Experts of a small language model.
Experts: 24 experts in each of 11 layers, 32 GeGLU neurons an expert.
Below are experts of layer 7 (counted from 0) of a mixture-of-experts language model. Rows are named down (a neuron's output weights, with its number) and show model dimensions 0-127. Each number is 50 + 10 x the weight over its row's rms, rounded and kept within 0 to 99.
Before each expert's rows: "comes before" lists some tokens at least twice as common just after its tokens as in all text. This comes from a sample of Wikipedia text that the model never trained on. Tokens count by the router's weight.

# expert 13
comes before: " the", " a", " his", " an", " which", " \""
down0:27 46 59 38 53 35 40 65 56 49 64 52 37 43 46 50 60 52 63 55 43 45 44 64 47 27 42 33 46 36 37 41 41 46 56 50 56 56 49 42 47 45 51 53 38 46 53 37 61 40 40 65 49 34 58 51 50 39 56 39 56 72 57 43 53 54 47 52 52 49 67 50 48 45 63 35 52 58 51 57 64 49 56 47 60 50 70 58 45 46 56 51 55 38 52 54 60 72 54 49 47 49 46 51 25 48 53 60 41 57 60 60 45 74 62 42 34 53 56 54 34 21 45 65 52 41 34 63
down1:46 39 58 40 62 26 48 40 35 44 56 68 57 52 52 46 36 57 60 37 39 46 51 60 53 55 50 50 37 53 60 44 50 55 42 45 53 49 76 52 39 73 51 67 48 60 33 49 59 55 54 50 45 55 24 51 51 49 37 69 50 66 45 39 64 56 54 49 34 54 53 52 51 40 41 48 52 43 44 51 58 38 65 32 39 39 45 54 73 45 46 57 59 43 53 56 63 52 50 61 63 53 44 58 53 37 64 61 59 45 59 45 49 22 45 51 50 44 51 42 27 60 37 44 49 51 41 36
down2:40 52 27 74 61 48 50 33 45 45 51 54 36 44 63 67 50 56 42 36 52 53 54 62 48 52 58 54 61 45 26 52 58 75 45 73 46 43 43 45 51 39 51 37 37 49 56 61 47 42 59 54 34 65 56 45 52 49 47 53 40 39 49 46 40 39 61 48 44 50 33 39 51 54 35 41 37 51 54 55 54 33 43 57 46 46 60 57 37 46 38 49 40 63 69 41 47 31 53 55 71 53 55 57 66 62 34 43 48 46 44 50 56 51 41 52 56 53 52 55 76 53 58 53 34 54 47 36
down3:52 42 38 38 59 33 40 61 75 47 52 64 36 47 65 46 49 40 51 51 45 45 65 55 50 50 52 45 38 59 55 62 46 60 63 54 75 64 61 50 46 47 49 44 52 41 60 46 47 54 23 52 56 40 58 57 37 52 38 39 56 55 61 52 43 56 41 44 47 63 51 50 54 40 44 53 57 28 49 48 48 45 48 32 40 36 54 58 31 65 50 37 76 49 45 59 45 40 36 55 63 39 39 56 59 44 71 56 44 33 49 60 61 55 47 40 34 61 60 36 35 44 56 62 56 42 45 55
down4:45 45 42 45 51 56 46 54 62 22 63 45 44 50 69 53 71 49 46 56 45 47 34 42 57 63 46 53 59 40 37 38 57 70 49 48 54 40 73 51 44 41 41 54 54 47 55 58 62 48 46 32 48 46 60 67 45 57 43 52 44 33 38 59 39 54 29 46 52 45 33 63 56 55 47 39 34 57 70 61 62 59 52 50 45 47 48 67 56 50 42 48 59 50 46 42 56 44 36 40 36 49 64 58 62 53 54 57 66 64 74 47 52 53 51 52 61 63 46 41 54 36 52 35 67 43 50 34
down5:63 62 59 51 50 80 49 40 40 55 54 56 48 51 34 47 60 61 49 42 54 33 48 58 48 53 62 29 47 49 59 55 48 39 42 58 41 63 39 55 46 51 44 53 67 45 62 40 45 52 56 49 39 45 49 40 47 57 68 52 49 60 44 39 66 38 58 76 56 48 52 60 64 61 50 53 61 55 47 54 58 53 49 43 38 65 48 38 70 43 46 60 41 59 42 50 43 51 36 34 44 50 57 50 33 45 53 51 55 38 38 30 48 65 60 37 45 46 41 69 51 56 28 55 33 53 51 76
down6:47 55 47 66 41 51 34 45 49 54 63 49 38 49 61 51 55 46 45 53 47 60 41 49 49 44 29 23 66 45 46 48 49 37 56 52 56 53 58 44 50 56 57 45 59 58 59 35 54 48 62 46 47 49 49 66 48 43 38 35 42 45 34 44 34 44 57 40 42 45 40 56 47 53 41 46 70 45 81 70 42 41 46 39 41 41 38 47 42 47 53 33 47 52 49 44 53 48 52 27 62 42 40 40 38 51 57 54 69 32 33 62 37 58 48 49 62 60 56 38 35 55 68 45 73 50 42 45
down7:66 58 50 49 52 62 46 42 56 59 36 51 43 54 44 41 48 54 59 34 34 55 65 49 53 50 65 33 53 46 64 67 62 45 65 48 32 63 63 49 34 72 49 56 30 47 71 44 56 49 65 55 47 41 64 75 31 52 57 41 47 44 38 57 58 44 46 63 45 55 43 65 46 45 55 63 49 65 47 46 60 59 62 44 52 53 54 55 55 47 48 55 51 47 64 36 43 41 34 58 47 54 50 55 50 49 30 45 51 46 54 54 70 47 60 38 50 59 31 52 21 50 44 39 39 52 54 49
down8:53 63 44 56 33 71 49 66 47 45 48 51 55 52 38 43 55 49 50 54 47 44 59 40 42 51 52 55 57 57 55 44 48 44 50 40 62 55 27 75 52 37 49 70 68 51 48 60 59 46 62 42 51 53 63 52 36 44 54 57 35 56 62 46 34 37 42 54 54 52 65 51 68 46 59 50 34 62 64 54 44 45 34 64 59 42 51 32 43 59 57 58 67 41 52 53 37 59 52 44 40 43 75 49 50 26 66 47 49 68 48 47 51 51 49 50 62 45 36 41 52 77 55 43 43 58 41 44
down9:30 44 56 51 66 44 40 22 47 42 55 54 66 40 41 52 67 48 46 60 52 47 47 45 31 37 50 44 45 43 45 50 45 64 58 55 51 52 69 64 49 45 32 48 68 43 51 50 63 44 44 35 54 45 60 58 42 38 42 51 38 46 49 36 48 33 35 42 62 55 45 49 45 51 62 59 39 56 45 51 49 74 58 74 47 71 48 43 35 39 45 54 61 59 55 51 52 53 50 48 67 32 52 56 57 49 34 45 50 21 60 43 49 45 55 56 42 42 41 40 39 44 40 50 42 49 37 38
down10:41 66 38 48 40 41 58 37 48 34 36 45 46 55 69 50 49 55 43 44 54 58 44 64 48 41 31 47 46 39 57 27 69 53 45 35 50 63 66 54 44 57 50 48 44 50 52 36 46 54 46 38 54 65 29 50 62 59 30 40 59 45 59 59 52 70 43 38 50 54 34 48 42 55 46 46 52 45 56 57 58 56 39 41 42 56 25 52 58 49 50 38 60 62 50 62 51 64 61 48 57 57 40 55 42 66 65 52 44 49 63 54 40 38 37 35 70 61 48 42 64 63 45 54 68 48 55 44
down11:58 57 39 59 49 33 34 31 51 42 45 53 57 36 59 59 46 38 41 60 43 65 41 71 44 50 38 42 40 61 44 67 42 44 51 32 41 65 47 42 47 45 61 39 44 59 74 35 57 67 55 54 61 49 58 61 41 31 53 50 50 41 59 42 49 34 34 55 36 57 42 32 53 47 61 37 66 52 56 57 64 40 70 46 55 54 36 64 47 41 57 29 59 42 55 46 25 64 49 44 58 49 51 41 50 44 45 57 41 62 58 57 50 52 57 39 42 57 45 47 45 42 61 42 52 46 40 52
down12:49 75 47 42 48 42 35 61 59 39 54 53 51 55 75 65 50 59 45 60 46 65 46 65 51 56 44 53 37 45 54 42 58 33 51 41 52 62 56 50 36 55 64 53 40 58 57 54 55 47 36 51 55 36 30 56 59 59 54 67 32 51 53 53 40 55 53 49 36 41 40 37 40 72 45 48 59 48 76 64 50 42 39 48 35 36 60 43 45 69 47 42 33 60 49 36 44 51 42 47 69 53 35 42 66 57 60 58 36 49 47 64 49 53 58 52 64 51 37 42 49 49 63 44 61 40 46 55
down13:43 39 57 46 54 50 53 61 47 54 43 66 45 53 36 41 67 44 63 59 51 39 51 61 48 57 60 60 48 38 41 65 49 56 55 38 49 60 44 48 56 47 41 34 39 51 47 62 53 45 61 51 51 48 67 64 41 36 44 47 57 41 38 54 53 44 41 63 67 64 49 54 54 27 52 40 47 53 44 43 55 51 60 57 65 74 41 58 41 22 41 43 72 49 44 53 58 50 59 56 52 66 59 39 61 28 43 32 37 66 58 55 67 50 58 49 53 38 41 27 44 53 53 66 49 53 62 53
down14:60 50 54 53 56 49 62 30 39 43 58 49 55 50 59 48 38 62 52 49 51 38 62 46 48 49 70 42 42 50 55 58 32 28 48 42 50 60 59 48 44 46 54 47 54 54 74 33 46 56 50 61 61 39 39 43 46 45 66 68 30 43 72 31 60 48 52 58 53 45 65 70 71 52 61 54 47 52 46 53 56 59 57 53 49 47 46 50 64 58 62 44 45 44 60 48 30 53 51 49 51 46 27 59 56 53 62 62 43 35 42 49 66 64 44 32 47 40 45 65 52 49 50 60 33 38 43 65
down15:53 43 57 41 52 44 47 46 55 49 32 66 39 50 36 50 44 50 58 54 45 58 35 58 40 63 57 53 52 47 42 68 51 55 68 42 55 56 50 40 46 43 68 42 36 49 51 69 44 42 51 38 44 43 69 57 57 41 28 52 57 45 49 61 61 40 26 40 46 46 70 50 39 43 52 76 49 55 49 45 46 41 65 65 58 54 39 54 35 38 48 61 69 29 54 52 48 45 42 41 59 66 48 57 54 60 35 50 58 70 44 73 41 41 59 49 51 50 58 47 32 49 53 58 41 61 56 58
down16:56 57 44 54 47 45 45 56 53 42 64 06 60 47 45 38 52 43 38 56 45 43 52 58 63 62 63 37 30 56 47 32 54 50 54 57 42 49 30 55 48 25 48 61 78 48 41 64 37 43 52 53 54 57 42 47 52 40 55 52 47 42 52 50 53 55 48 50 56 42 55 43 54 37 65 52 50 62 48 44 57 46 46 42 53 37 67 36 36 42 44 56 50 41 57 69 64 52 67 66 45 43 45 59 50 39 38 61 41 45 55 59 37 49 52 43 53 40 47 53 53 43 34 67 34 45 48 43
down17:49 38 54 66 38 56 48 69 55 51 59 47 56 49 76 71 45 31 34 42 58 41 49 59 47 43 63 56 55 63 42 50 39 41 49 41 58 42 51 59 38 33 36 45 47 38 55 60 39 42 57 50 46 50 65 49 51 38 54 75 45 43 49 40 61 65 61 35 48 41 40 50 31 57 59 37 43 46 45 42 32 60 44 48 70 23 65 53 64 54 53 66 63 45 58 61 64 39 47 55 35 57 54 44 44 40 46 59 64 42 50 55 46 60 46 51 48 62 42 54 50 43 57 47 47 57 52 35
down18:45 49 53 47 41 55 26 76 50 41 29 53 45 52 46 38 50 33 46 50 55 54 61 30 48 54 41 38 59 42 46 45 36 43 47 51 37 46 39 61 48 60 49 51 50 45 57 61 52 47 53 54 43 56 51 48 40 43 22 26 66 44 35 39 46 47 29 48 59 41 40 45 45 50 42 41 48 56 62 45 39 52 44 51 41 64 24 49 31 53 47 43 62 49 41 36 44 69 53 66 53 53 68 30 55 53 49 64 41 62 51 50 53 56 60 63 48 62 35 57 61 55 52 46 49 42 35 49
down19:45 39 56 56 64 51 46 35 49 68 43 32 63 31 36 47 55 53 46 65 41 45 52 48 53 61 52 41 58 54 61 53 61 47 45 45 49 56 48 66 47 33 46 45 57 71 49 62 66 38 77 51 47 47 57 41 46 40 56 48 62 46 61 57 46 52 42 55 38 63 48 60 64 58 32 52 43 63 48 54 49 50 49 47 42 61 47 34 42 41 71 52 67 48 47 36 51 62 60 44 48 55 71 47 74 45 59 46 48 65 64 43 50 43 55 51 47 45 39 49 72 54 44 40 21 51 50 60
down20:41 49 61 45 50 36 61 59 53 60 58 57 57 56 33 47 53 52 74 49 47 34 60 36 67 47 68 57 48 39 45 43 52 34 45 52 59 57 30 45 54 53 37 63 42 50 33 54 44 46 43 55 61 33 55 43 65 61 60 48 59 66 64 73 57 55 39 58 53 62 50 43 58 59 46 43 40 51 43 37 48 59 59 50 63 45 46 56 39 60 55 39 45 44 36 35 59 58 49 59 36 57 50 58 67 39 62 41 49 40 31 31 35 60 48 49 39 29 35 49 49 59 63 56 58 40 55 63
down21:49 68 51 39 56 58 57 49 52 47 65 54 61 37 37 59 52 46 51 40 51 51 56 51 61 51 86 68 39 54 66 51 31 42 49 49 56 56 44 61 38 52 49 34 42 57 59 50 59 43 40 39 66 66 64 54 49 40 49 64 62 55 57 38 53 59 57 60 55 26 53 36 51 55 50 36 48 33 53 57 57 42 50 38 37 45 63 46 50 52 69 54 48 46 27 66 59 29 49 61 40 42 51 42 58 47 33 50 56 52 57 43 58 66 37 38 54 52 46 50 46 61 64 44 50 55 33 48
down22:50 58 58 49 44 41 55 41 50 51 52 55 62 54 36 41 37 42 40 47 47 55 42 66 60 54 47 60 37 50 63 58 44 57 62 37 61 59 36 49 61 72 34 47 61 29 49 44 49 76 47 61 57 61 58 56 58 45 68 66 52 45 55 29 49 51 58 58 54 50 45 43 46 33 41 44 45 50 65 28 51 48 34 49 56 71 44 40 50 39 44 32 66 54 56 41 51 32 55 56 40 52 38 68 43 63 41 39 55 47 55 56 72 50 44 69 50 49 53 37 45 47 46 56 45 71 47 55
down23:51 57 39 60 56 20 61 51 56 44 47 56 33 50 54 61 27 41 54 50 62 57 57 43 51 36 47 49 64 48 71 58 46 42 48 35 54 48 59 36 41 46 63 39 47 42 49 49 39 37 60 65 65 41 54 54 42 53 49 41 43 49 47 61 50 50 73 47 53 51 62 47 47 43 53 30 31 43 54 49 54 49 55 57 71 35 58 56 39 73 52 32 71 43 40 49 49 48 41 41 40 48 48 37 42 44 56 55 56 40 49 46 57 64 51 42 34 49 44 41 60 46 51 48 80 49 63 39
down24:51 60 55 57 60 61 60 64 44 49 43 51 58 50 45 53 67 44 41 67 50 26 41 34 56 45 50 57 59 36 53 55 60 42 40 48 53 63 40 52 48 49 59 49 55 61 60 47 35 63 56 53 53 38 60 47 61 43 45 49 36 53 38 55 53 39 40 59 55 56 57 43 58 64 57 62 48 59 49 57 67 56 45 54 56 76 33 56 58 55 45 46 28 51 38 42 44 46 37 50 37 51 63 39 53 37 66 49 39 52 32 21 38 67 54 58 49 51 33 78 51 61 50 45 56 43 43 62
down25:63 56 33 45 48 54 36 54 54 39 43 50 65 51 68 48 57 30 41 61 58 77 61 40 60 48 38 71 52 44 32 45 46 59 49 49 38 39 32 46 67 54 42 38 38 69 56 45 49 50 47 36 47 54 55 49 56 48 39 43 56 58 52 50 58 57 50 43 59 53 49 30 60 37 36 56 53 58 61 59 51 44 55 50 45 58 26 44 52 31 41 45 51 60 31 49 61 60 49 51 60 54 59 50 61 42 68 54 60 58 33 44 61 54 42 59 56 50 42 37 46 50 73 50 65 58 46 40
down26:45 55 59 59 44 55 41 46 59 55 38 55 40 63 55 41 59 62 57 53 57 59 41 38 32 50 44 37 44 47 43 60 56 70 46 36 64 51 35 45 46 56 56 32 41 66 27 55 55 52 57 52 57 38 64 67 60 34 62 40 44 42 51 47 34 28 43 56 30 36 59 49 45 30 47 46 43 56 63 39 72 58 66 60 78 45 39 45 48 45 55 43 46 57 54 42 42 42 55 47 36 59 51 39 43 60 49 45 37 51 57 61 41 45 61 47 48 41 56 58 41 59 54 52 38 36 43 54
down27:37 60 43 44 39 52 46 53 42 71 30 47 45 59 48 45 50 58 57 51 52 59 50 53 46 48 36 61 40 49 51 44 58 41 60 41 58 48 27 55 36 51 43 59 72 42 52 54 64 28 51 45 47 68 46 35 44 55 57 55 34 41 57 48 56 57 35 43 67 50 59 59 51 43 38 62 42 61 50 46 59 48 50 53 37 44 38 44 84 42 56 46 58 57 28 40 42 40 49 37 46 57 42 50 62 46 63 54 37 52 43 42 62 34 37 35 46 62 38 64 36 65 34 56 56 53 40 54
down28:56 66 66 44 43 60 35 59 70 54 44 49 40 46 43 45 62 54 55 56 45 44 60 40 48 45 41 48 43 50 34 54 35 35 67 38 30 57 36 58 56 51 49 54 43 43 44 51 46 55 41 62 59 42 67 36 56 49 47 31 46 38 59 52 42 51 44 56 40 43 44 58 60 36 36 52 22 70 39 43 52 46 56 50 50 45 51 54 65 33 55 46 68 55 54 43 33 70 48 52 50 58 58 31 69 52 32 36 46 76 56 59 54 51 59 57 49 49 53 53 54 39 40 49 39 53 53 63
down29:55 73 50 60 54 53 57 50 63 73 45 57 45 44 42 42 65 57 53 59 49 50 55 44 48 59 48 66 44 36 54 45 51 46 54 61 35 48 37 35 49 47 60 68 45 45 57 49 41 55 51 27 47 58 62 42 53 53 36 38 63 57 51 60 44 51 36 68 49 42 39 60 67 46 27 48 34 54 59 39 63 50 44 56 43 78 39 30 65 29 46 63 47 44 47 41 61 34 55 55 36 58 54 43 57 54 56 55 73 57 45 45 42 54 51 46 58 56 52 47 71 56 52 46 49 46 51 64
down30:40 65 54 59 46 73 54 62 69 60 63 66 23 52 24 42 50 52 51 42 54 43 54 36 39 69 60 46 45 58 46 30 47 45 39 49 62 45 56 49 61 61 53 48 49 46 41 48 67 48 46 49 64 67 59 53 31 57 46 56 65 53 68 62 53 60 36 59 48 57 57 62 56 59 50 50 51 44 53 50 41 48 38 63 29 52 45 41 69 53 27 35 52 52 50 51 31 41 59 52 41 53 52 47 37 48 59 49 49 35 55 57 44 50 49 54 49 55 53 44 59 65 29 61 46 52 46 44
down31:53 56 49 62 69 50 51 29 65 41 38 58 42 44 33 54 56 58 37 58 27 44 41 52 50 60 60 45 31 50 40 53 46 40 54 56 58 64 71 45 50 49 42 49 29 73 56 50 54 58 38 54 58 29 53 64 49 48 33 42 38 49 47 40 44 45 53 46 50 46 43 70 53 48 53 57 56 55 43 52 60 52 54 61 70 56 75 56 62 53 51 35 40 32 51 30 44 47 49 53 58 60 49 36 63 52 45 46 45 52 58 45 45 39 42 38 40 40 32 60 38 54 65 48 42 39 38 54